{"n_layer": 13, "d_model": 224, "n_experts": 40, "experts_per_token": 2, "d_expert": 160, "d_shared_expert": 0, "activation": "swiglu", "moe_layers": [1, 2, 3, 4, 5, 6, 7, 8, 9, 10, 11, 12], "router_score": "softmax", "normalize_top_k": false, "routed_scale": 7.33, "balance_loss": 0.00623, "balance_bias": false, "init_std_router": 0.0261, "lr_router": 0.00146, "n_head": 7, "n_kv_head": 7, "head_dim": 32, "vocab_size": 8192, "norm": "rmsnorm", "norm_place": "pre", "norm_eps": 1e-05, "positions": "rope", "rope_base": 10000.0, "rope_fraction": 1.0, "qk_norm": false, "attn_scale": 0.177, "tie_embeddings": false, "parallel_block": false, "init": "uniform", "init_std_qkv": 0.0251, "init_std_o": 0.00493, "init_std_up": 0.0251, "init_std_down": 0.00307, "init_mimetic": 0.5, "optimizer": "muon", "lr": 0.00499, "lr_mult_o": 3.0, "beta1": 0.9, "lr_head": 0.0109, "grad_clip": 1.0, "warmup_steps": 200, "schedule": "wsd", "decay_fraction": 1.0, "decay_shape": "linear", "final_lr_fraction": 0.0, "batch_tokens": [65536, 131072, 196608], "seq_len": 1024, "doc_mask": true, "train_tokens": 546100000, "steps": 4499, "dataset": "wikipedia_en"}
Below are experts of layer 3 (counted from 0) of a mixture-of-experts language model. Rows are named router (the router's row for the expert), down (a neuron's output weights, with its number) and show model dimensions 128-159. Each number is 50 + 10 x the weight over its row's rms, rounded and kept within 0 to 99.
Before each expert's rows: "comes before" lists some tokens at least twice as common just after its tokens as in all text; "raises" lists some tokens whose logits its average output raises strongly, later layers aside. This comes from a sample of Wikipedia text that the model never trained on. Tokens count by the router's weight.

# expert 8
comes before: "|", "\n", "-", " The", " In", " He"
raises: " she", "sp", "and", "ah", " sc", "gh"
router:44 38 58 37 32 56 49 41 47 34 50 46 42 62 40 47 64 47 54 40 53 35 45 66 60 48 55 36 45 37 43 44
down0:54 66 48 53 51 38 60 50 49 51 43 55 35 63 50 47 68 55 55 55 43 47 50 65 64 76 41 65 48 55 48 36
down1:49 42 58 44 59 37 71 51 36 59 52 37 44 62 46 56 53 65 45 41 56 49 53 54 55 46 67 44 51 40 68 37
down2:68 36 47 41 48 58 58 54 60 51 51 57 51 40 41 64 50 27 44 53 63 51 41 49 55 50 57 37 69 73 47 42
down3:49 51 51 60 55 45 52 72 50 54 51 52 45 48 56 57 45 53 41 48 42 35 47 62 51 65 49 40 32 55 37 50
down4:50 46 42 66 41 72 51 59 28 35 55 31 58 50 27 42 48 63 41 47 48 48 46 49 77 46 56 54 45 31 45 44
down5:36 58 71 60 69 52 30 66 51 39 47 62 47 81 52 44 62 74 53 53 52 52 40 40 47 55 34 60 60 57 49 51
down6:41 54 53 45 52 51 47 54 46 31 40 53 33 36 59 41 46 58 52 61 58 66 47 53 61 69 63 48 40 48 41 49
down7:29 46 36 61 51 69 50 58 45 44 49 47 49 45 47 53 53 57 24 57 55 63 47 33 58 40 61 53 51 48 52 50
down8:57 40 59 54 49 62 54 67 60 62 54 40 37 60 52 60 52 42 49 57 66 42 63 31 70 44 33 59 64 31 38 60
down9:44 48 45 66 46 54 43 60 57 41 54 48 45 61 54 67 53 45 39 43 58 58 61 64 46 69 40 43 41 28 45 54
down10:72 35 38 42 43 58 55 48 47 57 39 60 45 65 50 54 44 80 40 59 79 37 52 47 33 45 26 61 59 43 47 41
down11:61 50 67 45 49 54 43 43 51 62 62 56 44 57 55 46 52 51 46 60 40 28 50 62 66 54 61 57 53 48 44 54
down12:48 45 48 46 67 57 40 31 46 60 61 44 60 54 66 46 43 75 38 55 46 50 43 33 49 46 53 69 63 56 49 43
down13:69 37 49 33 30 44 45 73 59 39 40 38 58 48 31 70 51 72 52 50 73 58 49 52 48 54 42 55 50 49 58 52
down14:57 44 51 36 45 64 47 55 58 52 45 73 59 55 40 54 37 54 79 43 57 61 53 46 40 55 27 47 59 49 50 55
down15:66 52 45 46 54 52 56 49 59 56 27 72 53 59 56 47 37 18 48 49 43 63 44 54 52 65 62 61 61 47 56 37
down16:59 61 48 43 52 43 36 46 44 58 55 55 52 51 52 37 57 64 43 49 54 51 40 76 63 44 29 51 51 32 35 50
down17:32 43 53 54 71 36 36 36 51 60 45 74 34 45 48 52 47 54 49 55 58 31 42 57 50 40 53 64 59 46 43 65
down18:67 51 49 31 36 58 45 39 41 40 37 76 50 48 40 45 49 61 46 50 43 63 38 54 47 48 47 34 23 52 51 55
down19:41 47 45 41 37 58 24 43 44 51 42 55 50 65 64 35 43 49 37 41 47 65 47 54 36 43 45 31 61 43 46 49
down20:53 51 45 60 49 61 57 58 42 58 55 44 67 52 50 32 52 55 42 45 46 36 50 45 56 60 39 59 54 44 58 42
down21:54 50 42 59 45 47 47 27 51 54 47 44 60 50 49 34 54 20 52 57 47 53 49 44 59 38 52 60 60 51 72 52
down22:37 45 44 48 52 40 45 43 55 57 49 48 48 59 49 58 38 66 48 75 52 51 72 46 55 50 45 37 49 53 54 52
down23:48 50 54 35 49 46 36 51 48 52 36 55 68 48 38 36 49 48 56 53 58 64 30 45 59 65 36 46 54 45 70 45
down24:64 44 52 73 43 49 44 49 39 34 42 45 31 56 42 63 57 65 54 37 64 50 38 45 32 44 46 40 72 51 59 76
down25:48 64 39 64 38 39 51 49 47 50 54 54 46 41 71 51 58 42 55 51 50 61 49 56 63 54 65 63 37 56 55 48
down26:45 45 61 50 35 50 50 61 44 35 38 50 67 33 54 64 56 51 39 36 47 41 55 60 46 47 67 54 37 31 54 33
down27:45 47 50 63 30 55 42 32 53 36 47 48 70 56 49 37 48 55 55 39 51 54 50 41 60 66 48 49 43 52 51 54
down28:41 40 49 67 48 52 48 41 52 47 53 46 59 64 64 50 59 60 73 53 59 45 64 30 56 53 63 53 51 46 60 57

# expert 26
comes before: ":", "\n", "-", " information", " ", " classification"
raises: ":", "==", " most", " first"
router:55 45 59 51 43 45 57 31 54 42 41 55 53 59 44 43 49 62 42 41 39 52 38 50 48 37 64 36 46 57 69 55
down0:60 57 48 45 43 52 57 57 44 82 44 39 47 60 52 57 40 43 42 50 58 50 47 44 58 62 38 51 46 44 52 34
down1:36 56 43 45 62 85 68 37 69 52 40 60 53 43 38 53 54 45 35 57 51 51 51 37 44 55 60 61 56 59 49 37
down2:46 47 40 63 49 41 53 54 52 37 49 47 50 39 50 49 58 44 50 57 34 55 56 59 36 35 60 42 62 46 43 44
down3:55 61 50 73 29 59 25 40 43 65 54 41 38 49 52 63 41 45 52 57 54 50 34 66 57 47 42 41 74 56 39 54
down4:32 46 46 45 62 49 32 47 36 64 41 39 53 49 28 50 50 42 47 45 40 54 51 47 56 36 63 34 62 46 70 52
down5:45 48 31 38 44 46 53 65 70 56 24 42 41 37 51 51 43 43 61 62 51 36 47 21 63 56 42 53 51 59 45 48
down6:58 42 72 48 46 50 62 43 52 38 40 28 73 56 53 59 50 42 59 47 65 62 50 35 40 58 46 50 57 71 58 55
down7:51 64 50 51 48 40 55 56 45 58 60 69 58 55 44 31 61 50 46 58 53 23 52 58 60 47 74 66 47 52 49 58
down8:47 47 55 44 69 48 49 63 47 51 59 51 50 52 43 45 48 64 44 39 48 58 81 53 50 49 43 56 42 45 31 69
down9:76 58 67 54 44 25 49 45 64 54 55 39 60 32 64 40 37 47 44 44 42 38 51 41 69 51 55 58 48 63 55 62
down10:65 51 52 25 62 34 49 41 39 48 39 52 50 41 51 52 57 43 51 64 53 61 49 16 46 45 54 59 31 66 46 39
down11:49 48 41 54 34 56 53 70 59 51 56 73 36 39 58 47 45 42 39 48 50 42 62 66 59 47 28 54 56 70 56 68
down12:45 62 64 39 40 60 61 57 41 64 53 64 38 47 48 67 65 51 59 39 55 50 36 66 40 60 58 62 31 56 59 50
down13:33 60 46 36 44 52 40 54 43 65 59 46 64 73 59 57 49 36 47 64 54 52 47 48 47 55 51 51 48 30 71 48
down14:57 40 54 79 51 53 56 48 50 55 51 54 33 39 30 50 42 47 52 55 58 45 62 47 50 45 17 53 55 38 53 49
down15:67 45 46 60 44 48 51 44 39 35 67 40 59 49 60 51 70 71 42 44 60 51 54 48 51 66 44 60 57 53 36 62
down16:54 37 54 60 47 56 31 52 59 57 40 50 54 57 44 56 42 56 56 58 52 49 58 52 60 35 58 65 41 50 58 54
down17:61 48 48 49 43 52 43 45 50 48 58 49 60 42 51 37 31 57 46 53 44 57 18 48 64 44 42 36 52 52 58 51
down18:51 56 42 67 45 36 45 59 52 49 38 39 62 55 55 46 37 52 42 52 45 61 51 20 42 51 46 58 53 53 55 43
down19:40 57 43 50 38 55 47 36 59 58 54 38 57 65 42 48 52 34 54 52 36 33 54 41 60 50 47 58 43 52 39 53
down20:64 42 46 51 27 48 28 52 43 63 59 69 40 50 60 59 41 49 53 63 47 63 57 47 70 67 45 60 63 50 54 46
down21:62 52 53 41 69 57 35 40 58 38 43 62 54 53 64 37 70 58 41 49 41 54 51 58 43 57 33 58 51 76 35 55
down22:68 31 39 32 48 60 53 51 72 65 40 46 64 55 60 65 60 41 48 53 60 48 63 60 40 50 58 47 60 57 73 38
down23:33 41 50 52 53 49 48 59 52 48 51 29 56 36 58 58 39 58 46 43 41 64 50 54 38 29 42 45 59 52 51 52
down24:50 51 45 54 44 56 66 47 47 73 61 51 70 53 55 49 66 52 49 50 56 64 41 50 25 50 66 54 51 79 53 49
down25:57 45 77 48 39 42 51 65 34 53 44 41 39 61 51 53 52 59 33 62 45 40 52 61 61 38 47 49 49 55 51 53
down26:60 51 61 52 44 51 51 72 58 47 51 46 49 69 38 28 43 47 39 53 51 48 44 47 62 58 34 45 31 58 59 56
down27:66 47 48 48 54 48 53 47 55 35 48 65 49 34 51 60 65 55 29 50 44 43 60 42 52 44 52 56 63 46 49 51
down28:49 52 39 50 61 50 55 62 41 47 52 55 43 22 46 42 41 57 32 68 55 40 34 67 63 50 58 61 61 56 52 34

# expert 38
comes before: "|", "-", "\n", "==", "The", "==="
raises: "\n", "-", "==", "|", " and", " ("
router:57 57 51 59 57 53 62 42 51 60 61 43 44 52 62 61 41 67 55 54 58 46 48 38 49 37 57 49 55 47 43 58
down0:46 47 56 29 51 47 49 49 54 54 54 48 63 42 71 49 56 44 46 46 37 58 34 48 40 45 49 45 51 51 52 68
down1:57 51 63 39 42 44 65 61 58 50 65 55 25 30 70 62 49 48 55 57 46 57 45 44 66 55 48 62 54 40 51 46
down2:33 37 47 50 45 52 48 44 51 53 52 53 57 46 50 38 55 51 56 53 40 36 65 61 48 50 49 39 38 69 29 55
down3:37 32 52 35 50 34 46 56 50 66 68 40 31 49 52 56 58 51 35 57 47 74 48 43 53 31 36 66 63 37 70 53
down4:50 44 49 41 49 50 48 61 52 61 58 41 48 48 53 69 53 44 55 51 54 52 42 45 57 50 66 29 47 61 35 58
down5:42 43 46 47 41 43 22 38 51 50 44 58 61 53 50 68 44 60 46 55 48 51 48 46 54 55 56 72 62 49 68 47
down6:34 51 42 47 35 48 42 52 37 53 60 48 25 49 48 39 48 53 48 57 50 40 46 39 53 56 56 62 57 42 45 47
down7:38 46 62 46 43 71 53 65 59 45 67 64 55 56 59 39 42 59 50 34 55 45 27 46 48 47 37 68 62 49 53 74
down8:46 59 52 33 53 48 49 46 57 50 38 57 71 55 51 61 49 31 77 41 53 39 64 46 55 66 41 61 33 62 63 40
down9:50 39 46 56 44 40 54 34 39 59 60 42 39 60 47 27 51 54 33 48 58 36 58 44 45 48 44 47 38 42 42 53
down10:55 66 34 35 64 60 45 44 62 50 55 57 42 45 52 38 50 52 32 68 56 63 47 51 53 39 39 55 56 47 39 51
down11:52 56 58 36 73 49 38 51 54 46 41 46 47 59 65 42 56 53 39 81 60 49 34 71 44 40 32 59 57 33 47 49
down12:49 64 63 45 47 69 38 57 32 47 53 64 58 54 42 47 42 72 60 43 40 54 37 44 47 43 57 42 54 32 50 44
down13:33 59 60 39 51 44 62 43 53 36 46 39 61 52 51 36 50 41 38 55 36 59 65 61 55 43 57 44 57 51 29 38
down14:49 47 35 43 44 46 53 49 48 56 42 57 42 55 59 59 57 63 29 46 58 60 34 46 64 42 35 50 27 50 41 58
down15:52 54 37 71 38 42 42 55 53 50 49 35 68 46 41 45 28 36 47 47 59 51 61 54 59 56 40 51 49 51 68 45
down16:58 58 61 52 61 28 15 58 58 52 42 61 59 55 59 68 58 57 46 53 51 46 64 45 47 55 56 62 44 41 53 52
down17:47 54 58 51 38 54 51 55 38 55 61 54 39 66 48 44 34 45 43 44 46 57 57 51 41 47 46 40 43 48 51 48
down18:33 39 53 53 64 52 58 76 48 77 39 29 46 48 32 47 50 34 43 53 54 45 52 37 53 55 42 47 55 48 62 49
down19:56 23 70 51 56 35 51 46 50 63 45 46 58 24 59 55 45 44 65 47 68 46 41 39 59 52 44 59 37 66 32 58
down20:36 38 61 47 45 47 51 47 33 58 55 55 52 52 67 41 56 51 53 49 49 58 37 44 54 49 45 52 71 42 44 61
down21:59 62 42 49 53 40 46 46 53 38 50 24 63 39 52 61 51 29 54 77 51 72 40 48 49 37 50 71 48 70 41 32
down22:52 63 55 69 53 52 34 68 36 64 60 43 25 33 32 41 44 44 57 36 55 60 40 56 39 56 49 33 73 70 35 46
down23:55 42 41 45 70 36 52 57 49 69 55 69 51 48 35 47 43 59 43 56 55 49 62 88 43 56 50 40 64 44 46 52
down24:53 57 54 46 59 43 52 54 21 61 56 60 47 42 47 50 42 47 28 49 54 49 45 62 54 46 41 49 61 58 49 63
down25:54 51 36 28 51 50 57 46 42 41 46 45 61 56 36 56 64 52 47 61 58 48 58 63 74 52 42 49 55 38 49 36
down26:52 46 42 53 39 52 56 37 42 35 80 68 62 65 60 54 49 58 59 53 58 59 31 53 53 48 66 57 42 56 59 57
down27:47 41 66 26 38 50 49 52 43 43 45 63 55 53 52 75 42 55 59 55 68 47 57 67 61 66 62 50 34 43 42 47
down28:62 41 51 72 45 47 37 58 52 65 63 63 51 55 47 53 65 60 59 70 51 50 42 44 47 28 34 40 35 37 44 59